From a checkpoint of a small mixture-of-experts model trained on Wikipedia: width 224, 96 experts in each of 12 layers.
Below are experts of layer 2 (counted from 0) of a mixture-of-experts language model. Rows are named router (the router's row for the expert), gate (a neuron's input weights, with its number), up (a neuron's input weights, with its number) and show model dimensions 0-223. Each number is 200 + 20 x the weight over its row's rms, rounded and kept within 0 to 999.
Before each expert's rows: a language model's description of what the expert responds to. This comes from a sample of Wikipedia text that the model never trained on.

# expert 53
What it handles: The articles a, an, A, often starting a sentence or name after a heading, plus digits within long numbers and table figures.
router,205,210,198,191,215,223,260,189,185,189,133,189,191,213,198,159,140,242,212,187,170,196,194,188,195,202,211,199,195,196,216,169,191,187,186,215,166,209,199,211,209,210,206,216,217,197,193,205,224,188,171,219,212,195,222,175,233,182,227,225,206,205,177,156,182,198,176,221,169,192,174,194,168,195,187,185,197,188,171,187,211,215,168,240,190,220,214,221,190,161,199,167,217,218,169,219,181,171,232,216,230,206,166,206,213,177,187,199,165,209,211,184,223,182,192,191,208,185,155,196,213,206,213,210,202,186,204,211,186,207,168,217,163,198,177,217,196,200,187,206,195,235,191,217,217,209,244,200,207,195,209,214,208,203,210,195,230,179,180,174,212,198,227,207,206,166,224,192,211,180,190,216,188,230,208,204,208,232,236,176,197,187,203,212,199,201,213,184,199,186,215,185,225,199,201,197,171,196,200,195,207,186,202,227,177,147,217,219,209,198,237,216,194,184,218,231,216,182,214,216,172,203,193,232
gate1,213,224,178,171,161,231,205,181,155,199,181,196,186,195,173,205,173,212,211,200,173,223,173,202,195,233,197,171,194,186,195,182,208,190,216,180,201,223,186,193,205,211,167,175,192,193,194,194,209,164,185,193,211,190,195,207,213,204,192,220,197,200,212,193,170,195,177,181,211,166,194,239,181,182,199,223,167,173,187,231,208,205,201,220,220,247,227,190,177,203,212,219,191,210,197,228,210,194,182,213,172,200,237,222,190,189,172,198,196,225,183,207,191,200,172,184,258,176,192,216,199,205,203,198,230,181,210,211,168,171,218,221,195,213,219,202,191,205,223,223,192,185,173,203,203,187,203,196,203,199,177,209,207,207,190,172,218,220,193,167,223,221,218,230,179,163,202,212,167,198,218,218,202,226,208,233,200,206,254,203,189,239,203,173,210,219,204,221,184,167,202,191,176,205,191,156,185,176,200,199,182,200,223,182,205,175,161,205,169,218,212,196,213,160,257,184,193,211,224,151,207,228,223,216
up1,178,161,222,192,216,218,191,182,187,198,148,234,199,211,196,208,175,206,224,181,187,204,197,216,209,171,220,203,170,208,190,200,206,217,196,205,166,195,179,193,194,212,214,210,195,207,199,181,197,177,228,207,217,184,206,218,210,167,230,191,206,231,211,210,176,188,177,203,181,188,211,161,213,201,217,189,186,191,192,260,177,216,194,182,227,195,152,211,174,203,221,212,232,205,198,190,210,166,164,196,190,197,192,195,191,179,180,197,194,150,192,213,194,209,199,222,227,179,234,225,171,185,223,227,187,169,204,211,199,207,194,223,208,213,198,233,213,225,181,212,201,174,189,197,195,213,226,186,230,196,182,183,216,248,166,209,227,196,192,179,192,200,214,217,213,172,213,228,159,216,220,181,181,236,164,231,194,206,203,212,208,151,175,199,217,213,182,209,223,181,198,198,204,173,159,212,173,227,215,203,214,164,179,213,202,182,210,236,191,178,214,201,206,218,201,139,208,193,202,183,186,216,227,188
gate2,206,205,221,190,217,195,173,177,182,192,165,234,192,242,224,202,188,197,204,176,168,191,209,215,211,222,194,190,201,181,189,178,225,193,183,221,189,195,188,215,205,193,198,146,209,213,197,214,193,238,226,208,215,197,191,235,215,190,193,205,198,185,194,228,185,179,197,206,133,203,195,212,204,209,188,211,218,185,209,217,191,199,183,225,215,227,192,191,198,213,159,170,228,214,190,191,226,189,206,190,157,204,172,193,188,195,219,187,197,183,209,217,238,198,175,222,228,164,227,222,175,245,203,176,186,195,163,191,221,193,192,202,156,181,236,196,227,214,197,216,189,220,204,177,208,192,242,175,212,226,198,203,209,269,215,213,222,200,214,176,200,212,238,211,200,161,204,201,188,171,202,189,198,239,188,159,192,207,187,208,194,218,191,181,173,195,186,184,210,186,184,199,221,173,195,216,184,177,194,201,222,203,206,185,205,153,181,207,244,218,217,177,189,217,181,207,214,183,216,194,171,211,174,183
up2,185,188,211,207,172,199,223,201,198,213,211,169,212,164,179,184,216,201,232,237,203,215,202,205,191,147,214,245,187,201,195,219,172,222,200,177,236,201,210,182,193,181,180,231,169,199,203,198,222,168,167,180,157,244,214,167,180,203,183,176,205,205,191,190,210,205,206,210,251,185,195,183,207,190,194,171,157,190,201,201,193,217,204,187,189,179,204,197,207,195,217,222,171,190,194,212,199,225,174,208,248,171,211,198,172,194,207,169,227,210,192,231,171,182,210,200,211,226,192,189,221,166,205,208,231,228,239,218,178,196,230,200,227,213,165,186,184,202,199,177,202,185,191,206,208,207,160,219,206,183,212,214,186,124,204,215,204,193,193,234,179,180,176,199,208,207,214,206,183,209,181,235,195,185,213,231,201,203,202,211,208,197,230,206,235,212,202,209,193,190,223,223,200,202,218,189,203,209,196,199,171,186,192,234,217,245,181,203,151,215,191,215,206,176,207,180,187,200,205,214,222,194,212,190
gate3,168,217,210,175,196,202,207,198,189,215,177,191,227,183,213,253,214,169,173,196,187,192,205,200,206,196,192,201,218,241,195,190,190,178,222,202,230,191,172,222,231,217,207,213,188,174,176,201,202,187,192,201,224,208,200,206,187,202,192,198,205,196,230,233,205,148,196,171,175,185,204,150,166,234,188,214,159,235,215,193,236,195,220,193,198,230,195,222,211,195,224,218,199,207,234,223,233,164,196,239,167,204,176,221,197,214,192,211,242,176,187,188,191,223,200,227,239,194,197,214,156,217,180,192,197,183,205,183,176,189,255,193,209,194,228,172,200,207,196,184,204,186,176,183,209,209,192,220,217,165,232,207,227,180,185,189,195,210,216,181,209,190,173,211,212,194,199,220,182,201,198,235,166,204,196,164,208,206,225,208,185,166,188,215,211,177,178,241,212,178,237,212,171,172,214,179,201,197,184,228,180,218,200,177,193,224,190,195,192,215,216,199,193,198,210,187,213,200,220,182,219,202,238,207
up3,183,211,177,214,181,211,185,228,206,206,203,185,188,178,176,182,206,207,218,186,201,196,210,206,207,191,206,174,204,213,153,248,147,249,188,219,158,205,196,230,211,192,227,204,205,203,201,206,200,176,235,204,201,201,204,211,210,203,196,187,207,257,195,203,203,213,196,202,212,197,215,231,179,227,223,246,203,208,227,196,235,197,210,193,226,165,232,174,224,199,186,194,207,211,222,200,194,209,223,198,183,171,213,175,185,191,193,200,183,213,199,178,188,194,225,190,176,202,196,200,226,195,215,201,221,197,230,227,225,182,177,180,244,195,170,170,185,199,195,157,204,155,186,206,182,192,179,202,205,199,198,168,211,182,239,230,226,219,198,207,200,208,147,201,214,231,214,222,205,191,199,185,205,202,187,235,215,206,197,179,178,195,197,192,218,192,197,193,196,180,216,214,234,168,193,209,192,195,164,207,158,198,172,158,175,193,176,216,214,224,252,215,185,199,198,200,167,184,173,189,206,228,234,216
gate4,173,175,220,189,180,190,212,212,219,203,231,173,193,202,219,191,200,190,196,183,202,191,144,174,198,194,182,159,196,212,229,194,166,193,215,227,198,205,219,201,204,183,206,207,210,223,172,143,191,201,202,194,215,182,203,165,218,179,255,198,209,199,206,182,212,189,197,214,224,224,218,223,187,210,159,194,165,203,184,228,243,197,191,209,183,195,217,209,177,188,184,177,205,212,224,189,210,208,252,234,210,216,206,186,225,196,195,213,176,217,197,190,215,196,224,224,202,220,222,208,237,201,237,232,195,231,159,208,235,203,183,188,173,181,197,206,182,191,163,195,223,206,176,201,191,177,239,215,178,190,222,203,202,214,213,203,169,201,180,189,215,172,162,200,217,202,215,176,234,199,198,190,202,206,199,232,187,167,199,196,224,172,209,184,200,196,175,211,173,199,199,204,189,161,227,174,173,178,196,216,192,197,245,206,216,234,199,199,181,186,201,208,233,175,229,209,199,191,154,215,195,203,228,209
up4,207,211,200,224,183,204,178,196,189,205,202,242,198,218,178,210,214,187,212,218,183,212,237,197,198,211,222,227,186,189,196,212,226,183,202,181,204,206,189,196,207,205,197,181,178,212,218,246,193,157,185,224,156,216,204,239,181,229,174,197,202,226,171,227,176,153,221,176,203,188,195,239,198,182,206,224,225,181,217,211,153,191,196,189,200,197,195,197,219,214,210,194,164,187,201,191,182,211,180,195,244,228,200,220,202,213,216,194,257,199,216,242,204,193,167,192,203,196,210,176,210,210,222,184,220,181,236,182,164,196,228,203,205,217,220,206,189,209,215,184,166,189,221,205,206,197,170,150,212,177,211,189,213,211,227,205,203,191,204,226,195,247,179,201,196,218,230,189,195,200,190,230,176,214,193,217,203,199,230,213,199,207,184,208,207,173,198,250,214,190,200,161,187,204,165,216,225,206,228,216,223,213,188,207,164,170,176,202,202,222,171,172,204,213,181,156,195,196,186,197,180,214,177,217
gate5,182,219,196,193,180,220,202,222,212,178,162,201,201,172,213,205,213,211,216,185,199,165,191,181,209,178,185,234,203,207,201,184,206,185,208,165,196,198,183,208,225,208,202,198,185,247,205,216,215,204,209,224,192,172,170,202,222,177,189,168,191,171,219,196,233,228,209,226,223,164,214,222,208,199,195,211,183,159,200,153,179,215,198,247,195,225,194,189,215,207,207,191,158,229,197,170,246,198,194,251,220,180,206,194,178,222,202,198,218,207,211,188,171,172,187,236,201,163,220,227,226,218,187,181,189,196,202,215,195,204,190,200,237,211,215,204,177,164,191,178,165,217,213,207,194,163,187,213,213,201,217,187,202,208,235,220,216,205,185,185,210,198,186,198,197,224,201,203,219,213,205,199,197,209,213,190,220,207,198,227,220,234,211,239,188,208,178,175,188,191,160,187,204,229,211,165,186,174,193,198,186,225,211,229,237,213,153,187,210,202,172,242,197,225,178,224,211,196,181,206,172,220,231,182
up5,211,184,184,190,219,162,202,195,188,220,168,218,224,195,195,210,221,161,237,203,192,226,227,207,188,213,193,183,184,223,212,159,190,182,201,213,203,178,218,180,251,190,174,194,200,221,223,193,204,193,184,186,183,207,213,216,206,212,195,224,196,242,186,219,203,153,225,208,181,192,201,215,208,206,175,226,251,193,190,198,213,220,187,204,190,194,202,174,202,183,199,200,227,165,217,183,221,226,206,191,192,229,179,216,243,190,221,239,214,188,196,201,203,196,207,190,185,216,200,215,239,216,204,218,223,223,189,172,191,202,225,171,207,235,220,193,183,207,193,190,193,195,215,188,186,185,194,185,161,210,211,198,215,187,147,221,162,198,216,198,200,226,238,180,170,204,171,212,220,185,185,218,221,159,178,196,174,210,173,200,195,179,198,171,220,180,177,215,222,222,216,214,219,196,201,243,218,203,179,233,219,172,189,218,160,185,214,221,221,233,200,201,204,179,196,192,210,176,235,202,180,169,158,182
gate6,204,205,210,182,182,191,231,195,182,194,213,224,209,186,180,197,174,209,188,220,199,181,211,222,174,183,202,209,201,206,207,173,229,188,222,208,216,172,211,172,222,172,189,212,181,187,219,243,192,201,199,209,182,208,177,178,250,209,168,214,226,196,229,177,238,234,201,164,227,176,201,207,177,221,182,182,184,180,152,207,158,198,204,211,196,169,240,223,196,205,174,195,219,208,204,217,175,183,182,216,201,218,193,229,185,183,194,219,169,183,205,208,195,209,213,166,179,200,210,172,173,177,199,162,178,202,212,184,179,210,196,189,219,201,239,181,210,190,206,224,190,204,221,204,197,153,204,156,225,184,200,172,231,212,204,172,189,237,224,188,201,199,220,221,188,184,209,156,201,206,229,211,184,200,214,185,160,193,183,205,166,139,201,200,176,208,222,184,193,221,205,222,194,206,201,223,163,212,209,190,167,213,192,169,195,172,214,222,166,193,208,186,200,205,215,189,240,210,202,195,183,198,206,176
up6,215,159,186,206,199,231,181,198,207,219,186,192,194,198,215,175,208,204,148,221,192,174,211,174,158,180,203,213,209,199,214,190,184,231,218,197,188,190,189,220,267,222,171,231,212,199,224,191,196,201,179,181,192,220,183,219,189,191,186,198,204,219,202,192,155,220,239,164,185,182,205,205,197,204,186,213,184,195,187,184,204,215,224,187,173,198,216,195,192,199,162,174,218,215,223,150,202,177,236,242,211,188,197,199,191,234,224,201,203,166,160,203,208,181,197,194,236,214,210,208,205,191,183,211,212,214,221,186,239,189,189,209,233,207,193,214,195,208,200,201,208,200,201,212,192,180,176,222,205,173,193,192,179,195,178,208,182,191,179,198,218,194,207,186,191,207,217,194,267,202,191,212,178,184,201,221,179,188,175,207,202,214,227,206,181,212,196,212,210,183,197,228,239,212,204,143,178,221,195,212,225,170,239,231,179,194,188,227,150,189,165,214,224,206,219,178,178,203,191,206,188,183,227,193
gate7,179,200,220,218,168,189,175,191,197,241,216,206,199,231,222,254,219,208,190,250,208,235,205,204,199,239,202,173,208,200,213,218,218,158,216,190,226,204,182,214,185,178,209,195,178,204,197,239,212,213,161,190,184,229,198,264,206,178,222,211,191,205,206,199,207,174,223,202,197,200,184,245,193,194,223,241,226,204,186,194,196,217,195,216,182,230,246,191,233,208,221,185,179,180,219,210,187,232,194,226,223,226,191,191,199,231,195,215,178,209,188,205,201,220,183,205,203,208,210,170,163,213,172,187,212,205,181,179,175,152,181,200,223,188,166,149,161,197,212,239,221,212,207,197,179,207,159,217,191,197,213,186,176,227,215,169,212,205,189,174,189,208,222,216,184,240,176,186,207,199,215,190,190,222,181,197,182,179,191,171,197,198,212,197,189,190,219,209,197,202,208,236,199,199,205,177,201,207,191,191,186,245,195,212,206,208,213,189,210,217,179,193,207,196,182,181,228,201,218,183,193,208,222,198
up7,203,173,156,213,209,170,166,205,214,182,198,178,187,161,193,194,164,176,215,178,228,174,169,200,195,181,176,213,226,177,212,226,161,201,216,181,181,212,197,208,180,198,217,185,216,212,204,192,192,198,201,201,193,200,192,187,184,215,166,151,190,187,193,179,179,210,215,210,205,221,206,199,223,230,196,175,241,189,205,215,175,205,234,194,208,196,205,232,211,212,166,192,253,175,224,190,206,214,192,202,199,184,209,204,182,203,214,175,231,176,194,227,207,206,199,187,197,200,194,202,227,186,189,236,209,235,223,205,231,192,215,173,242,199,182,176,233,156,177,203,196,217,180,207,220,214,189,198,207,192,203,163,198,140,168,198,182,185,203,204,186,200,156,192,193,206,188,223,226,182,228,178,180,184,203,200,204,180,168,219,155,201,203,204,206,213,217,200,240,203,203,212,230,216,210,201,186,216,197,193,187,175,200,197,196,227,198,229,219,218,183,260,236,227,174,179,185,212,194,199,229,197,192,203